python train.py --num_hidden_layers=10 --hidden_size=256 --n_experts=256 --experts_per_token=4 --d_expert=64 --d_shared_expert=192 --hidden_act="swiglu" --moe_layers=[2, 3, 4, 5, 6, 7, 8, 9] --router_score="softmax" --normalize_top_k=false --routed_scale=1.0 --balance_loss=0.00298 --balance_bias=false --router_z_loss=0.0001 --router_bias=true --n_groups=4 --groups_per_token=3 --init_std_router=0.0334 --lr_router=0.000852 --vocab_size=9349 --norm="rmsnorm" --norm_eps=1e-06 --tie_word_embeddings=false --optimizer="soap_variant" --learning_rate=0.00449 --beta1=0.95 --beta2=0.99 --batch_tokens=262144 --max_seq_len=256 --train_tokens=739000000 --max_steps=2820 --dataset="wikipedia_en"
Below are experts of layer 7 (counted from 0) of a mixture-of-experts language model. Rows are named router (the router's row for the expert), gate (a neuron's input weights, with its number), up (a neuron's input weights, with its number) and show model dimensions 0-255. Each number is 128 + 32 x the weight over its row's rms, rounded and kept within 0 to 255. Numbers have three digits each.
Before each expert's rows: a language model's description of what the expert responds to. This comes from a sample of Wikipedia text that the model never trained on.

# expert 36
It responds to: Two-digit number pieces after a colon or decimal point in sports times and statistics tables, such as 2:03.22, 59.76, 1:34:01.8.
router:186190137131163147101117126163127139178108165145048149174076133120116177083121173068147158168178090134171119111129118218152145116146168121117126112141099133131172066110122124108108123125113125112121138111024104139121171099179102120144130152145216165122133165126161121105105149133154159060163110152056119120179162154106134153155151178163102092174178089126068168131143135045184159162129118130105129118152063115135090146158127117099124119119122138140141094147093171143119087075144084124193159110131060118191175139138133105092087158150118176105165104124128112061140127104147184138196118150120098143136088153086122111119136192143129129131101166104104162069157085157125150142131140084106121140103128077177127179176144112112146166102120099070102163100091151095149147099113146
gate1:096128110127137131118176151162126131133150039139091102162159112054128109073132139134150096140193140133156115143125160117120131134145103104163123141148124150120131125153143096185091128127209140096168130106117171107099115156048122172168093132102107132098123147158105052145127150100092139160145192148172115158050146107149124115052095151128095165143154147040100163179064149195087135065176116154110140150138122119156109178097153122181125133111103127105094090179154101133136204056149113098075111126159124113160123120177126113104176165126163129143133148137142143110091103137103108129105131138169170084119118144158216121108117195138108119193183123110162122198161182139114102183109122143123159172120109054113114115115105169169100114117123113151156090169095134051144128120164096
up1:081112121065101145109151122136118137091133068080112118149152119065154114108125138146139099153212121135142124131099137129127115111167099094172106078124136120138109133195150069160152097129171177093154141130123116154118115124068102164136163153075109144088136172158133061137131139100101149143145130137111147145096137107152157114042093165139102203142125150087125157201093138216105086069181150203126132150180149102139149177096130107142102150133084140123063096143153114077140168058118131125089122112146088108144099106186118114121176174083143133137144131094110113117037085094128117123147153150159197097116107164131172118129107133136117123192160096128157126204148155188137127153133102161106129174094103093130122141100117154160076131080169085177143093193097127056090142172154111
gate2:085087097049168095117159116148101133168135185107194136113093123076106167079102150097134120109080172135094162091116124105158099144095087141066131063175118110140114066090145096092056124133095144114123116118077080121175128103148140087117129097109156144123115161059116200089106142141130159152121138161081073155155126139160155112138122160115178092176065102114169148102123096108145097130145116111155144106171042123093233090101095148123107163114133131174132136188177150122162126104097165141137173150103089162154130101150085086177120126103136162138134147108141102079044118091091126100156114125136132143164128107070095118138131164147105135123098045133142117170137114151112106149049176125164178132107150140144144119107123106131129139163165113104147137175199172212109132131129144
up2:047108114056151089141158125147096126149123176096184125116121128099128153102108175140099131114110182171095150076109097148155109113097106157091135032174121136139118121113131079096062103137083154121126143149108076109169131102118111095089130161109136137116119156110145178095125112125135117172126117147062080153182121146155165139144118167128165108162051125110173126125155115109162097134160098116176131088199044105119194104134081148109119170118115141153156146220149173137159101101107150162157164137091053143099125092146089088135139122084106197148132143095127091092035095077086116139201139143121134149153122106112104127153136130175126147135099070130174135162134131190128116161059150127182134121107139166169156109096120083140127165124171110127139158141173128220102123156122146
gate3:141128128109147140113143087090189151146159157123183054157192117060215076151093103175120103156182119184117152109150186121127146119086111080090104153152123121134144102134111106174133110170071164091114151093094113129118128097174151103117139135130167148107156154106127118084189211182124127167122121108145147085114166112109162110114179043128099133160097089096135091123114124165129149139197145181188129120147117152105173121138167146131121168122116124119119099146245117098118179128116135193089085161130158141129135112157079101191142181121138152121143111080155143140143110147108137090094148160169085105113075155177088123128138118108088133115133154123132110098136152122131150128095133147087054077138138116089120127194130117113162141086156104189123123122160065111047177099077126
up3:112156054062078136102146195152124124111166161095094138116145064120145113118078125118144110091121125081134181162144149147123158166130122088115132135109140135159124146071120124131168138166153131140112169121124150108128104117106118117128112083114116178079147143136157157129122075165154078096151113122080148096135093104108109050160104130108139088110185112092121105111189168129120092167157116091131166141157177142082171091102150121154145170150127127152183086095115167165146136124068167128149146118149140154099078123119143088196074092128068097108149106127157103123164139132113173151126134118132119152134065145137114096119145099098147108040080054189090120076114164104102123151135137094127158182139158062176173112127233124131193106155060157135167142111098099163157134037192171
gate4:184167183136137127144116081158136138124107184098127192120143129147133107113154132130138124154100132147143156189100101122105106135133118108166124082102144137150182120156156154155255118131093118149096129139145132110152152137128091083091144097090176193035133133149200125103095100146093160151118116055109116095103100145127085073169226173116107063137164120130134111091157135107092116121146122143105087113091130128092139138178144153110132108094100107138171113155156125138112151123153174109138138152125064145132048140152122127123166155107082156123162126139108121224061148074144124158153165140139166141161121214128155140154139101154160144136080113065098168168125100147141115135139197132133136081155165149137136164141169120143107164139107163140143214135113184146103054125141189
up4:129144137133157112092223113094143100153133132119112141118098123093162129050101166087128135130143121121113206207137133177148149127155180162094085168116145114112097096122140141135111160135133099143121109101145116138104150047113171139188122130159137090134117135113080148133157142126132137114119099122127120156125135109139152157113065211132186166168149100117148113158066139086120076060127122117132165155158107121144108152129071144181104235093126162125151147117130101211129064119106194120145093133151151179116144129129125092144085152124154146116115128189181132017195140101075192119165096080161130131116161063129118108096141110131121125164164132135137172100123127156097135196114086062129073132100076141125129152169116170124105100139140089109120127166153088157183094156136084
gate5:114166151096080124113072117158078157147142090172080163161143171176066170136117112161100105114151068157110161081114152111103108055161110105144116095121089076103124137152083130175059095102147123115113130133103156163037133145098117129170157206151165158136117125136088114085191116141081099104153116143125131175115159124152090109133149158121129152090150132112174126134145107142061227146109182127106096115111132114088111139145149092103159061153110088131111109063112143131138162095132117132055156191097128167084086153126116138109151059113106096118162155190104111167192144147184104163133130136125109137185069142114150121084212130147101089129134133127202156106163144098121132111176074119147134176161110105117119065161115160136110154124127136138092195108125133128135119190132168
up5:142141161106125162091076109136089129146185119185103135154094140144071114117105130171130133156146106111109152090118135106057054100111143121126082069122091082120174112144117115163083114107174126154072116120077151174047144110075126139125114143161164184144120119124165089101148109120100164116161148156182128164085096145179115089126099152118176108125168141123171099108124096128106154105115132141084142148095176131059108127170149140124107120140136058122126135072101082179162197110105125123084125206096081181119078172145113121053138097051134097135132150231116153167161176142158129148114125141165124142170097115118142073073179163153096128134132173161177160080192163116150127107123083078126123180164129110147123061083102174162126172110098141120124153125146136146147139165135137
gate6:130110092115148105200086164102124099062118081163137159112147095112103092121140108130132108116138041140122087119130118112136110106093138159138165156134156097166181110150111128128086125132092103124080119119070138154119131171123109190100151135063146154068128189095125129107063118158191141161169116155068127102194140142137129150151137087168141143155111148194088148121162139117192095180112167161156163147214203089119183179115128155123120081132096178158033109133157133125128162104118026128180084114099093131129135110074081111158152199112111170120127133118133107151121091127132089107081152123152123096150174140093141187092113110174122145124076159103097103157103103191182114130120144196140115085143105141131073150124108138145110131115121146149118132156143183143128197136159153
up6:101105074157100109194113156134130096089127084154193129136142126125124077127151090143163063117146068160093101100162172136123135075078151141128139161155141102179192103160071137138116161135120112123131139141091140141126103176131086167084177124060133102093158177101118088123101118144163143144210111122105141085166145123137158115130142143136141166115115149146102160150133148152143102142144159180166162126189179096105197162103103132108180121155116189152036138145153125137158162105138041161116104095120093139099129165127121094166142173122106200166101095115162111107089032145091073110058170119142124082151166098107121179083098115158157119105100110131108109160122146138158114149118146199108086087131120143102090131074064136120071146117067132150108118175146174105117150146176156
gate7:135139168100080196115183168151112089158116137140141070152129156099130151092073130122152082130101183139137135089176156057084161134118129101084108142134118080155131144132129160082139146137172101137158120146080120186150128165132101160126149117070138122121097111111088062153171094123102222139133135083115107178164151105117198061089178151132147092099159149090134119137173101129140098076145138145149159154122104112122061146102116119119128144109173112145122115062128105108080157120080112141130100138093112146150049137190103129105117153130121017156085127184162123160122121124154121121077137156094129095146159143116093134142170140136166116071086091188106180132132093092086130179084076117058090125175103156154085120102153119129125074174114113157123136133173093129163185136136050
up7:187144184147163156127095142130115069231158100089198129089157118101163189136075183083099175120148136129123131082110167141191199113137161127154128106104131066149142159111133121131163190153137105115065106099095201137141097117102112186117144097117183105127111141127146186101148116152105103134142128158058115138154108106152112139141174065133147134144170172080176146146104142170159085119138082134102138180149084132119142142112117126197121100094168107137146096141129126168157123142116115130159090115111123106222116115135088140082161125143096092069137126159099087163146169118145170181198178134071149148167147166085147107071154053108133123150133144116154136076124104108120133149093070118141150041143106135102114124171115114152133115180162106161106153129125090180139124112141082
gate8:142143172101096140064089135132121138085117048180060123140073118108144105115127130079128156129089148126119149092104127129184147086132116104121114126158113146159162110163119137110099133113136121174170143128109091162217101150096077058081113142106085142100132139101172166088087126116108099125125162080171167101206127120173108130106070109128116091208082173179113167093174103116197135131157145073142155123091142089128101160142129142088128067154143120171141077068133111044130233181135142159122147143135142137161055125125145131078094086137064127134116106143171121152098156118144180154124153125148197106152112158088159146118169159139178105108124104205157126150115154127112138107164130149094140166180139135169135138089099193153135083179128129141151108155151107146137156122100136
up8:169097151096113140099067144126128140108137100179116114119057118088174123079140105074123188129139115097124150118123139126211147107147140118129111116161124134134161132175104123132139146125091101180169159094129090169195140166091109074077143106130083158057125126091145194094090112088178096119172106103155113117182108116200091154204083112122082107171126154182158141111135131118161079196125136100132132076099162141111094129159128149117160046099114120124117084131137120090161197149121169141163133134122146126155077107144162101064092113129093192095154137127164097151073166107140217161127129106120218133156101150159137118100163170171173125103101105142130112117112174121144135140154110103139127137134159175192203140097114119148126103178187089134138126145168129175123173113150178

# expert 52
It responds to: Numerals and number words in quantities, ratings and scores, e.g. three, eight, 3/5, 14.94 seconds, 32%.
router:196168129078156134095057135134145171204154176130067165173099149100109177133139174109115180165164118145193085162112136145136110143123161180106162175114140164118192034126153142128078135104077184164161114089090129168141171124134129146163105132163164131118112114103203163112067147103130123083140137123091092129139109154126118174149159160146122103127143097122053130122150162087141118180112125061155154116102158146152110124108125109100120083117136161130204063151048132143123127117140122099159145138145085114160146171104142145056122121140103107127142176137091128096146158090132196106176107108171077127129113163042146130145160126129104145174105096099103132117118121135110121077144145097173151180121116099130157124126160183186131203097149103098164118122073138108169159132184148
gate1:105177096151148128183122119144102095163119203163158026137079119151098084154017124112160149127111156100127147074144153154111157172122036084099163110174125107159141150092133090095114124073090130162144076118150187148156107144089133065071124238121095080163160137147171081129091087121142096144149109113097171106179152133165168126157109131123155116129131170114098097106186091143102111127150111086110166100118150151154162145085115118151139102123142125149154114100088121089085143145099127122110145081120151142158143128165131143095173085113147162126113137068165121132151100173125150147188149157141087106084139119088138082109064171106127153072102104119118154102102103078104140184186149091168136165146141113112169120116141143114143113173072145110141146117202133080184123152127153
up1:160123159119110131114135104116127119107152187166160184138176131074159133094151154115138163115160066167111120134122175154132138132145159150164164168159096100145116150184095125115155142114180224145135110191084089078088124135144158113161129126174101136183113095214179130154124140030128106051043115083128140101130121146125077136060154082134070137131123163107099157160141119100057131143082121164111155120135122114108147119130194116052141143153146141137138053148145131173090125148143166144158127096108140143152166148114084168093142156066116120096080130140071110115108095111136146065127106129080090130137116126124122138150107165125144133168202124081101068098120138118107126120088110095158100046146114128139108148120155091207181106109092160172138092160130086107105147127169113
gate2:133095150121175129171114122130141152109160114102088135139076154150061132169158117134108152159167139109141121127122113088114111121132085116155101141108156145083170095112123160123151088119132181123199088083160143176173198127130116156161105177129153136065091168100125138148100184143130089144068107136086127145132152127084143154138137120153088187123139085137101167123061156089127119107132128131144166113112091124165146139151134115100117080078091157074111146097131124154132107103196155110097156163163110086136122195143128161091153123126126186146169107136114133146049191115132036155109073077173147124055087119148138147115059165119106130054048167128118157135103096212155107124154152070062094156171154091163106132160126125143136202190160142117102108120094147081162144119107079
up2:127118147125161109182099109129122143126162123059147108154071173177057105199104108108126152173129142120156128132174123063102156114108091060149094144132167127126174133126139156116151098127142181122197082096165144154187180107098132142135130199138123118067075177125117136177069169139129091163078114138101148123135162113107180156143136154132090144120145109154133139123108128105125127125166152099182162134101102103133190164134130120147134079074098160107118152094130131131139127133167140094073179132142121100111083165148147141124158115088115170162139108102140142165054218106120018153110106114175126082087090138124158161098053115076108124083060136159125160133113101181131131145155182119094080203177169120137119117170096116126124199180162150130130106099122116085134156149124094
gate3:096162117113116175161094114137154072088103103120121161142163127140131100124105131119143114103111105165143120111123148124092132063170091093104076128103156200138014148147115148096129104145103205163106143129149097123133161125090140100110113138080140145140123169075096150100176122191112102130112070109123102140137162131128142095122089107112154167095107128088118127125131150135040090016150083206126112127156126125174119123148101125121121214116121125164105130101091119108094150111078166164161150129113133089129087125119132120079090129112099152136114139091125107152072111136138075140064167135127186148150113129125096130120136075079083100143146127125126102155103131179095147139176021126109159134170133084142109125122207137167077119189122066185118149154099172096078098132217120
up3:155113132140153108094169126104096113191087060132188044231111102085115141183172122169150187100086126061108182108071091115109184132098125144137115115128120148136187115154136072147106150193116111105158102136151146109149061152133134107102110135189118078091137090108167101109132178176174160140171134117130112107171110135124177113150118135158165107137147143164143139090145095128097123154123116097188132069123125141129155106095080179119103197140122160124102142142171173151120137152115141092112152089162090113120166087132141123139165116145187106099117131145178133107117118125121099100239104143149096119098123164104154133143135129116140137137134139100112171140100144085109080127107154123191099069050088226118088155171090186109125118100093149076138120124156096153144128187137151
gate4:090145118172158093137181129159102125064168139099135144061066144115124135089136074126093117154151142102053113165164121113135125168172142121135184065083178154145151164157127158099163120135130114117150164138086094092138156089184120172125173057152134113163104224106068203154142102126115115121100134139092125128135109133114127116155142089117144140107127124104143125167142156141130146165159098129131165192130165094106141116163112110113155139154144088134128128093105140125158107138067130155106150170139125146105116037085114110204094059134142099153140100153117119165173131144097182169039124167120113118180130172158079080084102145125134108101100127141149075135124130166136145161147117094115081176125146153156199158151130045190112109133182172158154081108136115108143120034078122
up4:101159105148152066146190133140109135087157129115163141070073149117132105108128077106095152162134137092057133152181144125093162183147132116137192070095153144146143166154112151107152117122119101110129165126077096088154135106162118133107140062182108094154099205124134163166122099082108115118105134147071142105153129141123111098117141108119156140140152141145144142175140155160122143194169109123151160191120177107104149106143123113141145120165152083133133112113099123134126112167046154133100125158113135173148126012055084114205078050143141078139126107140162146160204120150107187155069123155137088096140133175123071085080089127101146136110104118140144093146089148144126141205143156101129084140127152161134178146163122067190136103113164150152141089112137088087132116069065168
gate5:156090162107111129107098122140119134127138155107081107115138138173120137189123081107160042103116150140157102165122150176190166152136179164098149111104097157125094155081107063145150193132168075111121127151111153134129144124071097080152096068143158141108112098126090162137132063129115192127182091101142131166199144122111182052179120111127165113182133101102174179121140109110166162179091083138126139098176117140107146090128104130118092052150116129101132151121157139154159160098153084113136103182148144175114123162174130094173120123147130137166159138124117145149099148086126109157155155100135140179160098140138117130131167088107145136204079096167139147079111159103136186095182146142177115099137149148157189186149081095188099116159081220104149124128207163100132106160169152
up5:100163107151176138159155171114130113108111118177173111158115123085136179085103187147095249126153115129080168094140101089093080115138062078119076119155144114130144121141152163122109064104079188123119115094113106123121091071161158169107133166101138140176113133078149111121097200118138047129097153168130138079074117133137070177112133135142110138092120128135081064128110152164074082087151188121123107159091139154136041158114147142152148195106131140149126145093109138129087100147065179162131154098120115106125133097090131158093114118119165133091097141151127106089195111190132157104113108163141142089099158105135080116123121164170096110106176168118106122157150097135111068113113124123099120158112102081113112085102183163088145132125171056123090161106094102161131155085068098
gate6:107096099144145103081143126159129144171159086115137109146113163150135103132174102077167086147141111086114219172178139101114152130073161113110157130133156136153126094063139103120170178054161059118115121047097118055165152151115151185123155106175129115175127099142091083183077135075143165168196166142134099117130120094142159066142127184121173112156180164120140120139134113177125151150158169098132183122089141127108092112098146168157153120134133116136066088123158126168149143166117154087135092145106156135114120071107159094223125032116129112096192095064158146162087136102096128169110144106120116163138138147077096105085088150111155106109132113101109124143104177096131118148145146108128192140107103120104136186126088102121136169159156091038122114112163082137124121109141114
up6:123088152110148145135124131136078177114151180093123128148116100091152143039143114076138124131103159130113130157076172169132114108129077118150154178125119073154123128168104147169117149173148170128158143210185109131080068130198097092131190098112153129124118114149041189134164143181088154172140165098121155111135132116147109164124097118090114105099072121102112144088146134098052162115156086148123155090162116141111179148096115122154099104196149143164114163139080138087145082124138132109152160124185139122133125173121056089125244153111106146085123160145137120128165136140122146111135145190120090118157068144117190100132189129084127173179146142118151081059110112088109099129091130078181140092132142132135155201109202144149112076136099153150156152108115146151115138118091131
gate7:142077115123121090145158126121082153110150186141085177151116141133140130154109131139154144124124151146165150096141113106148140161133139119162127118172158119118116141214108179134128135126114146178070129133152119163147114156174114159117167119184121178116117122068072080142124083172134104133116119068139177154151132144162109191160113122113133163071163140063141169143129120075133114137115095153124109143123174101131167142139150126077087132159126092152152125146059152140169145094115079196138147098118096091134138168094126121110141140128172209068104120128100146102087141161106190143052136095013135158131100089159149089150102172127125188191136139137218147128171165159093132087130124145111121150123151114153163146060141108097093107106218103177154131176136190225143148125092147
up7:119156146118121179074098126134152168123105058101119087101145107132126145119143125140125116113122081145057088162115156164120108064126161189097127092121095139119113105055137129130115109138137131096145154137077118101102144113115110118140114118128156099107156129204169166094136133098140154060119101149095075123125119122094114070074129143137133087228159133149120094098101105136093157141117154100110145108148089144126105094143142129122140169156141154117120133091204081094088124149166160048123103119115160180158170134171133121104073101138117074173142143135153111135181111078160049123228148160226124131125136118091149184130128081132119076058114119139093053120104106112184116170112129105152144083117120165092073121172139120188184108120079127091111119125125112035123115144183136
gate8:106137068108099134136098063165168085121126039137103110138118130111076095133098151192128117166122101062160151085120131137093144178171090148164119158160093157134128122162167157113105105135156172149108137124096102133165110181091169117118106164114114146146145129104144134168093071153118115106061087081116106144145102110110110169074110194145195111115113159061140154178127098119121117128103091104095138143158123112158162139180077146169104119181104087146184119149171120148108223109137106120097110152085168091114119125125091208142183098132134135147107166112112134130111097085122146144101145174192151110121072103081134115101109145119082114107176111160197073178186171146141121198133086118129130148094085180094091097113100200169151122111124162147139123204099134143104093177147140
up8:104153171129111095140103174143103081127094161102124095141155117142181112142138132136130012100128138174096108123102151151209148049129160129114166176107112105121109082188104104070120133131091101118151094150198119099112114068091097108096100154066122105135118117166170143133168096159144128167148081140098150144141130154145127047187129095114099130107143153144097069141197106151133061092169100115123173153132118102150092147126099120143175159125174149124141181114120183111151082144114103129138095093137103206173151132192141107126116169098068089096110139106182117128197147142156089133142139094095106114174162125131103150128222122136140142136073097104090118144078094096116181133132083109115097187165129129141148153161122077082092148161124103170108137134195096148160132157180111

# expert 41
It responds to: Spaces and digit pieces inside numeric tables and score lists, plus mid-word fragments like per, ter, ven in temperature, Esperance.
router:124112167137141126112072157131204173104124197174107135130137158060098139127131179111118157111123156118145072151070097159105107171166168170105161109125106156113186076111157062118096109107112124129110118068090087163092143120118133155137102139099205187123148153110132161115062144123183140088143153137083138099158186180132106155144079124138141109131105127105099128161160154094094158097119086129107126100127103151149124129136128169109138161103103140114148096129066160129121107149140110072128125144118060088144170145092106178096127117176133115114160181137123179046163157113182149075142116092154073096119074093107085132121166198092134173110108142144099147072149067153170130140136182076171127116107123070165180154126184138158130167135114123026140117133051095119161154133113138
gate1:149122141090119139099123138101216069144126191167127139136076156162124090099159150138093133137123113153117095114172119111171113159212191151095083091156125119073144141130109124094040160112147144124108102114153141098171141112110076129084087204140133180136139182154167133144085109140185131167155165100070106138119164157150162128171100188114133131094134180187118086108091144148129046152074106164146122133144136127110126141145131146099145156080106115126154113145133138119105149135121142104161135145067127132176142174111107120132170128077091135107135062095155138119171138197109164088198108119099189161150154140142137127132139152165114155157181109098093103114146169167132140134115129123212042125076145148131145152087147140127104223147186155076129106143107123141075055116149101
up1:118161157164120110153145127137051188119111104111117119126157085120124193170144150095143090142137101132150200154073146156116100080073097118108148173097124150182141110143142136193180105128109120141137156148098100164090105112168180137181166054134163076108128054111082106092144144124067124084121088124179159140124100107125099118061178105158090130170138086112137171118150117115124204131179134099114129117110124158120121127110131094154119096177140166114140105113138104128158091141172099165117116127210116132094107088133160137091088144183141120121133213169100116143066121039148107153092145162137057104098097112118146115130136108108151112108090161141156171123111109097121103109147133139039204141145115090113101111167108120137130050099073130163127144085154142115163209154103172
gate2:130123103146192150197093108118074131156180152101108144178126122150086159125123107129131132172111150175072125173129194117113157188099172159147106136194116108159137149086139165083177103114147104139084174150097130124133156115155148123136167162136165156135114127154120121120134178119104132100126136174191148082172160148133180137084127126091106119138140135103090105144075141114103133133124193097103093116145063078136122102119099124081071122144088052159136134136138151108152177123186085076077119148169092169071161102131146131095193144123161120149094145169084131148139193073141071125080119157161140162147067106158100161138134115118050165162157133190179109112154147117142130129139169147106090147138155118108131065141108100113135101209122109138184079069147133059107115108208095
up2:155108118132090055068141133128139153143090083154153110100116123169172096185099110175160135140137106110157123113099052128113136113058074133111117139093134118108151125138101091201100125131128150148170098119134145079112119156110172112097062131102135044163137126167131072120136110152094097159128130119074120138108063106094099147186117134172177146132083137147156142096183113122171153086137114103174160172073187180109122135111131099132167117108170176131103122124096116134052128153111155180163177135115162109172076128145107094145098108078132094176124113098134112162138030117120174138169142127122105094119154149117151065126117151111133080071119128108085114100142109105093136096147074065079160147142084152133172152111159183160141075074149129109056133147098126149143158148037175
gate3:185160162179125115154114158129217158159146125070200147108132137128191110083132144095167119126201124068120109192099092187131110103189139159137110109128099147135166099095134163101142117166127091101159136138149118149157117126135087103147123150120112117207119111090148096138130124080144170118108102131133160118084127134132134097087117108100065127197118092111080105146075162147129100150180179157172147141161134121173128073165088124149122151127172122134098125108087152095126102124102194155110126073171086103116097121183143155158163178148174055135108130088076142148186108134071114108085145144142147106103054124071090187122079153119188186180077115110070116166121145120161118142146121121089106163143084080120125167083112112150152145108171087132172073141098154113137171086143128
up3:136094077097169139095163058106086106106102123185111146171106141152109142101140104137128134191047148146142158115149190108137144152124102148102091126150181124109096192168165118172121095113104173138101110130108121158103140151136201147112114191153151171041187113131078125144108171175161096141150151110107127145164181103142142130170135161138175155106085157149166093105116137139085126111085083110154094101095141158066126201092114139077097143087097116153092120197157094173095133118119102149141095176144165140160158161156128110121079160143109171098100133153207147143092109063217142138145104146140127146131139137147172090125191111129068114130161134099160155109141101111158159117125142167154113089143182123144136125155147133089037155129059109121098190108176143112095111152084152
gate4:155072095125096127173104132139109039077132096123163133166184146120119085070131076152123111158132113139149128135129176092105137153145114142123112160120141130128103120172118098111114222134123101090125139149131131088155065140101121110099117159131097050073114065134087155114159177153144161125194135134173169122084131102106177145149113160136093156103070106091140127141109161146148144114140183138114151160127136121170150126109120146148133142085175117164076131101120131096080073110101114092171108140165120144024146159117098173087147116149165061146129127106127126081203124100137094174132076148130079127155180173127128121139167142138076119143096137093064043139166086122149093097104101099142117095129116116183167153146097180126054150145105212129048149111165107107115153105164084
up4:099171146125147134117142114112139207172115170126117132116078117133154144188113114116126140101143144101147109120133075139157152123097134117129155085130154105135150115066110120138148033120104164150115125090109125149107192091154147118131155123140149202161129150139188111137144080136117074126094089155091077141179128147113086106118126078128155121164176136133111124095164122110112067146136083130121076076127120120095089108148143107098108118189075123101151115163129120149149174124172151151077144112076127139232092076122156094180089132104122180110141090149144113191076141131120186131121184146136187139097073126172127096131081099130210135145148134158182205157087184150102154142173158130112165161138142157096095100158160093129226105150152056115197115109081131097155096142116167
gate5:192103098084106172138120149152094145099162240133164173135153143130113187129126094117128078100168107122131066136158132144201108072158149160102161155143136092164124103118186097097159125103130131114118137143139121157125128113092125136126094114061065146159140127139100171128168169154174114164174124113097118168221177118100071110198086065100114135120113140128107114102160112149150088129115168087093137073100150103185171130125127094110140109147108082123144135107182138132157160122126150117090091191048140198125105174053120084126164093074128079123164126090050139120099207145116072165143142064122126137148168109116108106143185136151159119128136097134158113071122124146118152142131154141128129128168133073160155149124123109092116076144105087152119120108098180194111156123138150
up5:191081116070108155160108161136079112119142238146164158137159138168148187133130111131145086096158098139120065132120140141200102052157144138079126126114134109139111098147191068098165125098102156109128149120105134186111127122120104096128114112068081146181128135113122182152150154196179091145195076104110118156208177129116089084154078085091112111105116142138108088099186096132146064147109139100078110106105131134180172105140131118104099143158103084125131114119190143130154171119106126138109123208062130213109117181081115110104174095056103101111145158131108147101134153158132128153143151056128142130155145111095114114139188117133181119117139106106178113082142127144156140132136170118139094142158127064160159156125153087097116106096084085152125118132114184184116122123120133
gate6:156119110080158133138104092150092064099126089101146132170111126147071114130092147071186112166129080126189101093125078120135098094158131107104188119109091123049127108099144144120098166089141145168161145059126089192156146138132131146157138140134119154137143126126155070146090175167170098121105121131137064174115130096100128055131121119147152150091076105167143129143140154160136090117124128133154135163162062139124151143129103150064113150111162150145171085144124062143128062106106151043145131085114126129224136175111124097176166125137178168129153175130109114171098077115115192097157148118197116161101097094086138117088135130126129225167082141102125126167132170138120112104134133146130173147138103141133143090154137144123127132061169118144111150177085172210151120135215138
up6:122137154152098109108197192119139190162150156171103140096123096124143170097198109150082174103126143154060171177154148167154107170091125168147072154096151145156148153158122124131104110152104104101083101192113155071126103081162117160135123111148159108095098128083069172086139073112077153116148150111122139067104124177115120179101149145143083097219201158101122145110121104139142175157082122091113115103155165145162084103124132095170109093161085150104096143136149140142105170135172086204086106146180122124068123094178096174081082160156068105118123099163139111109117115134135077115107075153109140101153139167149163116159073138168123053097135152144127117095135110101168093152114151103136085132090117166081124173120094159139139111142105172095119171075183113082139152105088139
gate7:091185129136052139143164158171165131079146112111110088124163130091134120094219139108155113135125116092158167116092115134116080102117136142140167134177156153114116123103124096165151117132154124155169085060157124102127131156150137109104078167193101120077116103103177147125155126137171144179098151155097072134120085120187128125149113138138191132146143088134127128105147125163144175117124088188141190084146098102126111092120128165198162142124094190096200182064180174176148072123131154086141071128143129116149109165136084117170210114176131112138138156108158136111137121147216143160120081133105159106104147147148127074137101128145176091133164142108156127119091133152130048166143162101115080121112127190121155146118107114122229109108142121130068123103195093141106120072118078
up7:102087141121180094095111135085148162135071133106134160087105123166091137173082160139092132137158125156092139127146106144134180115129090046142109111056126091136092121189138139112120148096104135088138115182104147156126151097074111143158153068100116157167113154170134147147066129092057104066112109112144169162121154150081128121118171083165104132118088186125111164140146110058140070155123150078120113198109150176154144145122129091109104128125141075164060073179101104101099152133131115178123225129118141133114124066106136144110030136093093149121120086155122114152124129099028136107171161115146149137160112091112136188125163135105071140130106122144090119158123124153119195092107098162134158119151099115108109150132080157139055126130136118169170148165044135125128126183081133
gate8:145098159109125111074157149132170141156111077081094123087148107098129122165135109117090117094108164167083136079146185109111051093117122156196118120103110112157149115153159114197113111108170138126121160170101118084136092157097148144077068096100143119121145159163140093203103140096111178160086136098133163131083107125127155213087115128144049152173125133108164137131104133164129152157092078169113096106128106139193109162170107196176107126106120148160163170222117049109141157137136061108177105146211103072145141151212133164133159134122103143150115109143104164107129109148132096083101148138115145076124122130108084152169104106152140126147166196154147195143124175129114061140120129087095117122149158169140126118118126121126130196139126105095109076158078090098141077160128123
up8:153160112113169096133094141096132166098155161140177143162097140141155141113146127164179131136169091099174120184113076163140199137121128134075122163152145165097100126082143140067094127141069134130153073055139123165142162083159113130157139138170098137134093153101113126100114159162153100132208127203112132142149158150138129011183150158107187135118150067165122140095127105085168123081142177104121168116117170128077166104064199098073144113118121113098128115057182166155132102108132171155103140169045150158114125175090101059152104150128144101117157139083174089104137160115115151137127122122111145174151132158135169111063128163114130173129112082070140044125120094125133175088152136128133150156086120105150152133112122193130163106138129122166157147093150191160134130096126134